config = dict(
    experts_per_token=2,
    d_expert=160,
    balance_loss=0.00121,
    n_groups=8,
    groups_per_token=2,
    norm_eps=1e-06,
    optimizer='muon_variant',
    lr=0.00932,
    beta1=0.93,
    batch_tokens=[32768, 65536],
    seq_len=512,
)
Below are experts of layer 2 (counted from 0) of a mixture-of-experts language model. Rows are named router (the router's row for the expert), gate (a neuron's input weights, with its number), up (a neuron's input weights, with its number), down (a neuron's output weights, with its number) and show model dimensions 0-127. Each number is 500 + 25 x the weight over its row's rms, rounded and kept within 0 to 999. Numbers have three digits each.
Before each expert's rows: "gets" lists some tokens that make up at least twice as much of what it gets as of all text. This comes from a sample of Wikipedia text that the model never trained on. Tokens count by the router's weight.

# expert 28
gets: "p", "ot", "et", "ut", "it", "est"
router:496517467469497513520533507515466475491506472463494529535495507496512501493540430542510502459493506510488480480493512493542525487511481527464495516487515506504496506489481493460483506532479493489487489511514469520479499523520451518457506498516528514521520526531467539514448562452512484495478531490466460533509517515481509429518437520482477490490492534483488491530535504526482489528466
gate0:514516481523494477493510475476501534492468482484451537518546457488471531537533506524510489494508488492491499509539508505528492525505536492478515445486486521532499508478508501480533487501482500529495524542481469469520501492506510475541463428469514524538490528545478485509491453511515476519505534474498512492535547531501543491507461557507495463497444480543517503497496509530514499472501
up0:543546486517501480502470529461508497516495508473497481562503478502517535492496553491467465503499505506478495478508525496523534491520524472514533487468480526488504535489546505515507441508494466514525495478504468478475524468512479510461483471521501524472463524504482493501484440499519487508522593492511468499487482495534478482527502532507480488450474488518519489517530527476501472457519
down0:469461519470509516540457479490519477456493511460490477479533515463485487528519491493456436468487465496517488435495513461464489494513503554469496471473435506497487527483461473537502510496506475476506495502489494497551520491483523480517516497479486491496454516527475509530476527502494450491498456492521513498473459486495498461515501525514519484495484491466517511516463511537528519517507
gate1:494512497487535512455508499505488562516519467446517506489479526475502521515507484506500495485487526526472465488512476510486503492465485523509500514458495543516528519459473449441479486519485484498518509550500463535448465509548430534467498491535530506531499488474494539531518542536525538492495490482473480481516516514506512488514465502480491490511463498456489514508528474509522500489494
up1:479505495533481480497512479544524525490497556499499428562518482486452484516482492489509504474503510468502464516557531496514499497537492496539523478521529482487482512477525506527508480456519503500492486509490529459520522502491490498518521512478490525489495528501491506510533489491446525484497498449486521525527474497463516462540494556516505497502456546422500500514504484501530496538517
down1:472477506486456510469538518487486491474518551507513510501536510457476482479486516508475470492481493498529458526499528532485461483495510500523480502505482469484530513468498537483493488497500506441455463521483553469508506502484522474501460539470543495483507527457485525560554486508501491474497498526500453498509537522506518498522511500497514504505482495446505536469463532538493473452504
gate2:477484455500513516490552515487482479533517507458489540522492541459493518467473484528511492472483491457492475515493476542557515507474500519512474504498492529520464476533463495490510479527472472481462487508512520524481527516509479517447488541500475508499516491497506495564486480463516522463465476512530478535497509485508521491481481526431531501514457519536455466526487513515502484507490
up2:513506504498497498505471481506537508457524493497499497469525464488517498485498521508478497502522497550515526525515526460441466491483486468494553532511493459470462543500557487462529522492540533497523498470512504482514498465491511505566463478462469501499483492492457511451511522531472503512513502507490487440515510498503493514496484483538453491474471490489525476508463513474531542491539
down2:453511490455531482459543461520501462523449508448493531469530508482475477464525524529490499489457482459511484532498488547519529519519505474513477513469474517533471507477479522540500515508481460483520496520494495488493488464476509504472524511490526518493549504480462549503488511526527490506447494472516488524505457495490476482496483504518537461484512534511502538519522528470521493536513
gate3:485513509508514494501481498531464514506500500525513479504505519474459520482472461515529493461515532515446453503526511498537487494491488429547548503438510515511507546526491497508468453513497527479496477476490447493498442480522469531487482523483521523521498452518485474498495504519538446484472486455488501494469562503513501534484514516499511509490493509535494501468514519499498472499478
up3:508530505497506494478508491502516513511498483503537523523532438486501477474503567520470516550489475512528532533486482481491514525507540541471501491483469462497462477488515465494513492549519530537518503534492494497538526499477496463519514544535492559498455538487507537479517507493498537488527505492492541512502464492495513475473534535499466444477508522483459493515493485520523476467495
down3:528503521502443506505504505497462538461454501472489500509508510499514509541459507512489514511515512517519489531491541470494490476464506521541557528481478486530485503507523501534518496547498513458517494470475562489537459504522485492504549510498513485514503506522484478499475461478513513469519523502537467521455495489536442492447523511505518452474468511501499477517470534493511520512544
gate4:487503496474447490514487468499504467497486503495512527513562469501499484470483484504517457476544495470517507477532504529525524516466498503474483518498485541526471479521473445476496533497495491542510527500516461439505484529469514508521468519481516494501493495504524487474530472476533476506466482500499535507502494515503458472472468498474494444508485550495528509487497488527421483529454
up4:508541509503476515477479513508520461490542486480460529529544457526531497490505469544501487493494515483483511509532484487501524485525538496457449463481488519480494500514468421490474516500491527502519508464504469521494440500489488509498493481466534484533512497502497480491500477461522447537476499482497539507503497508528467487485503506482469499472428539506510518479539482513449515492487
down4:491509508496468473483510502503468527506521447517511507525484505526460509495528497496507504501493527495493531533514513489512448514463521518514483502519487467494473485524475513488465495471493486532497497502498484500513444480526488525521507450499506415502529516482516479445469510471489417515472526520488480508518506553515540511489529480505538526547505504525500441479504495464519505490541

# expert 5
gets: "a", "o", "u", "i", "ia", "ra"
router:476495503462492551545535520515510510478495452515523504492542485506532504499538474506461469465499506535516460445474486532524446496487463493498496524508511485508460510479490501510523451502472484509503534528467502469505475528486496533491525501492557502528534477505521525482497555495499483493438512504509458508510473530476511525541497515499490503477469509481474475518540486524495448493492
gate0:546501505449497498485531531523543476529486528495525539489523455483448505437536482480513484450522482509510533530477506492474493514493491486509466524483475489490475479484472477507514470516509457457508481483482521507465491472489475463491484507430483474491524484500508527508518516491470512491491559508502492526475526523500544505519508447501504510492499481526447499449479490511511481473522
up0:513521510483532484453494490532519505476468458496493517482482495548459504495490499515518513500507543502536512497480505532467494496449497491471461501496461542512526457508465505515486533509482468431480496521494468520514491483512540538497512490488495510498481483499506491519535489477524516554495501534492538555494496486516527520541528520546492527502465506508499509516469549477545434498487
down0:478469508529539492466522488471507483465522492484460508462446492481527509508494536513480502497474502516544450481479482492464485498478495500538501473457484535535509491526534511508482520493554509486563495491460505453519524518519516547506507487524503515544468483485538474535461483517473476502521483539491514533472521497557488513489514485504519532507522548487537491533487490485505514517506
gate1:454501491494456534520511503485464464457505557492522507473516498471533474485525500484487514514527499505529507507466459520451500520478503468481512482493498434505517491505496537466531515478505528512530525492517518511516530494504491519477452531488499470522498476506435495494460504552519458545523507485537442490490509538499487514525546466516516507511532510497505507538515525524485486470495
up1:481540508494488467512480515539488497483518517476523488461508503471514478472483506506475503499428456488519491482461504558469497482509496485482514470488534479519465501436493439522485500465508529506483473525535527526519521468499503513519477519467465509462482462487478483467480487502501521532534552551508483510482499511477492467494532525510547503464487502476507514514479505498513462483548
down1:539474521440513512542526497490519551494523539499467498555496490481490495506538487476514502535509449530495480504505509485519459530511548524482520469496462491455511499490480480516496518509528537518479495513481472494487515531482509458488484512460460478527465513498502495502515498482576522479536520516497472526514498534475440487489481517490494493455470481516462502473513497476479474465513
gate2:501480505467488478508484499491540523532531492470521449489486488508500519508509536536483507488481518499524505478474530459528532502504541520515525493501527510452533506464499492507524488524479510470509527508484462497524538480453492540508534545503501507520492517539511511469469514449506478501462547539493461530484462503479496536510525459519452468503459512496507455486493508482543449475484
up2:530527464533509428541503478474507512489482505501510501462516485479503513546459504523516481550505492496505515517539502523503486459490463476515479488523473475498507484518491493564527489516477490478498490470500470495492503470487505538451498486449495456493508511448503516475509496443534463485501510468535558500505508546471512516465523497515497477465506525503519477495507514508496444474524
down2:516535445497526482500515477476505520537474496507516463490505472461503488525462538508489451535509538481455513510508507522498530489483516520535552494494490495514501490548546517496471516488487445506547496547517485500488488522539511520518494545489482510482495492484445510504518479485508523551510520481478539502537501465523513487493492526470501500467518497507500503559537466465505517548476
gate3:475543505498513517542489461478549468507504504527518515480511479511511502524513491495489472492519492506460445545468465525509512533454498508469479515455508563547485502460499456510516494493470496501486529493478534499489509492503541511525478509478495545494491481542512492546478521537494458507515479479542549523525495500491496430540488525495487494495489494484555475506497522481493497519515
up3:512515457523481472456488457488469529489483508467510497484522481465525503500499492471481515517510498493506537541497495495556525485476511474570549462466533473473528512493493512507484529495548478460479503460538485501538496514554483516491500510481481486472464542490523533458488479510469489509528540526542491494501498481483531492510485482468487479482492537485496424501502496516503494485508
down3:477470490498484515460456493509551477523500490470488514513511504525485490502475541470475535479508521453479534479511514508489519476496513546507499488503494496503525486489471494492465508519500565528480437512532540487510510441495457492474479538566517490510440494513507455497520503490490473544506497510464495489488507514516511495468527496531520500487467523517509513533467515448459471497481
gate4:515453495483491524529521487498449496489477477498526535501514520506524470515486482496514467511509458520505458484497513499503471452478491482496513523511460554509485533515529521482524512458511507513482471452473489490500540479490501517540496552486548527539495568502501550532518483523510513508476533502509491551486511433494481480519496532513491520530477463482496483518538463512523516482500
up4:543451530502488504512472514551501456468505479494507508518499497523499493493509470482508492473449482516497527563483510477559448508471502484515495463507477479520518527534517521522486513507498484490511502496444544483550495496483530492515457491494500509482507530484473463519475545499471472536527495522493432505521539502505501469534495494467507481464518476492508495488454509525546473489501
down4:545551509487479498492471497506491484531486509513514475551541505502453494513527498478494492474504487486517479514517527477549503464483489503494513558486498524515507536529487448510515479503475482489503512502523543509430541489528493524462507527527511516506558498497494544537544467490490531537558487498505497492492511488481522468511491499514462479509516445546473516527521521515471507486494

# expert 9
gets: "e", "ation", "ate", "ion", "ary", "ine"
router:479482471434490537505507501514504486489473490518540491537467507533529514474497479529498495482450501539466471453493524488496469532467491522475517529485560488491488516498503504522516528533476506479481476507457483485475462492496504499479537532511520483506523515545497496482490524504522453465489512493503477521531520533486532451532489516505461524472433500511474494546487479511461485513468
gate0:491500498453447464513542517478487516502490507514516461503490480532474530491501503509540513513489530522441551492522512456521486516498541458499519500496507479477513535467527496469483540501489523539516494462469470524494493473517487494484490550491513531514537502530537503530505485501550477506531538506510480515480550523443512463494456476484505483521520498486526481551487517518501514484466
up0:476531522484492521483510554502488500502496509531557492478474518469467507494490498535473521498499504483491521512508494485495481512516516483455526503520512469463501504487559498467481510490472481519537508517494466580510544503492533466505495483459488492529520462493479488508481535494511518531465506503541492535493512529480522462483504487473522526507492461466494518548510484481489515420443
down0:471476519522528503516475500531556496503468483478505530500487507503565519506490511483485535487468496484551544500525505493481500467479473481464526507467476517483522471468482506522500509528494504510510490520509498485531517535464527505515493481537494516557464475499501464520540519515463485511491481487518522439497498528487510414467552476483512478464532512510512478499502440496512500513505
gate1:519508430519510521507493544485515531494525504524538534507503466475496496450507472496538514510461472488513503515491522492507485568503486511530519508538488496533491522461482466500494484501469497515475510469460522522440498528503530482496517521497499477510510501503537452525513516483528531513521513493492519495484520533478507492462452460510468522450493537512487507492445563504530522511482
up1:484515514512530496486550484492506467500505500541577543468476514484551509492483507466491509491505454512475517476485491488451493544525502534536514502447490506492486503516500446484489487480458540539486487513461530505507534521465475505494470497509518468495511449497513488494479498512513532514507475529504517485481493529478547498461488462479465532554493506501501474472483500505469523543485
down1:495553506470520439540464487536479482504500520460470504530526474508499522472508471478481515544494475518476534529517483472519514499546522509526554502473483448532457518490518450527473514506502478507488511504496479472513511459512467508500461493509534484496475487461434490502511536519495508548476459473493518499521481505526503449513495503492503504461505495515489500490541490537506499476521
gate2:500487503484516534484463478486493484453493548522504478471489520485495514469494466481449482478523553534461500451504474504467495480491487497549462532481501483541504497486521480490515498530489456502464475506507444507547506477467488519436498498504510452492507489487475482477472471504524514474483483509511495505462486490460536469504510519532535520522471502453457503504495532515490504536533
up2:511516486467454493508497489512465439473475571501473490475452467514490477518473504492481501461485552514517476485526476494474508528506541492561527507452526512502522521494492508494494485534503483507503511570541498523527495501479493524510450514520512526555477501497524524470488482469516501475466487478503489503531497534459513499472462499507512518490473512475514517495500485497490434493492
down2:518472468491446494486485494495472485517531483512501483514503463521486465538507517458482530473512522527524519432527514519484469505526515500503456496550517528504532520493491489538534504509489491531528532475520516497492514525486504518533457474501497543508537510462501472486497498461489546533506523491493527475475489507525523540487485502511448485485496476500516497484511433550457551511493
gate3:487492533514515501495553497508569502470462522480522537514521494489505512525478474502545507482467490451469463502523516495522478493496542474478517483470488488501449495506502500475500540515490498506474475484468528494496494508520507485486488509490483494497517529519470481457476456544508493513493472487454494553512496473513496456572431476487512468485515464502494534497501481490509457542487
up3:475516520545532495522479481491513450504505514471501461521464484510482471482499490467448489520531506463489520502493483498519495501519466466508539535524514506495509545535470531487462438449506517520514544501498550481547499454488520528504468494484497507495471463466463504486493568473469505524499535459497486514496522490502490515499542478512524518559478484499503478504498494482498485517507
down3:512497507499478523459487508493499464464461526491516494464415500513543481512491514472526516468483530504480482527489509512452496528521480520526529493531519493520480444491500466470514518505517530503498507481487505508487536513523494503461494466509453531472485542510516505454511489479481488507507527528507524505429516494515501498510567461500475518555482479458498519522511481473481473480483
gate4:507495529485522517473500493513503509545491523434504485512550508528509541492531476501488488494480533518507501461467471519471476507519501489460515505465532486475504488499535477513503530523508508450504462510526498500527492476498515494470501480498531509560497523519476448526496531474461508502551476502464478509500470524462521439533456485489465504520434488478489514512526486512476461498514
up4:506490486492510496512482513525503484468502467468515510490493498479499487519506544482476483467514562556475478479470456513472487546500490512516463522502494529503493505478513462489488523549494511511513447474482508520464525494462496526464523499511547457511513499537478509504484473514453522504531475480524524462579531471476481479488482507470495513519472501542494462524531483479460514506477
down4:469471498521497523543486517496515482534482484537492451452498544519498511486520480504516498491503495514516524474526543488501550503523497480496501512497514487478514484532481489489471496494477499466437511497497533515470482504465491544514494502521488514463520496529491500459532525568503495496482524508476545448469489462530450532455513492550492494491563496504471503470451503508489511491531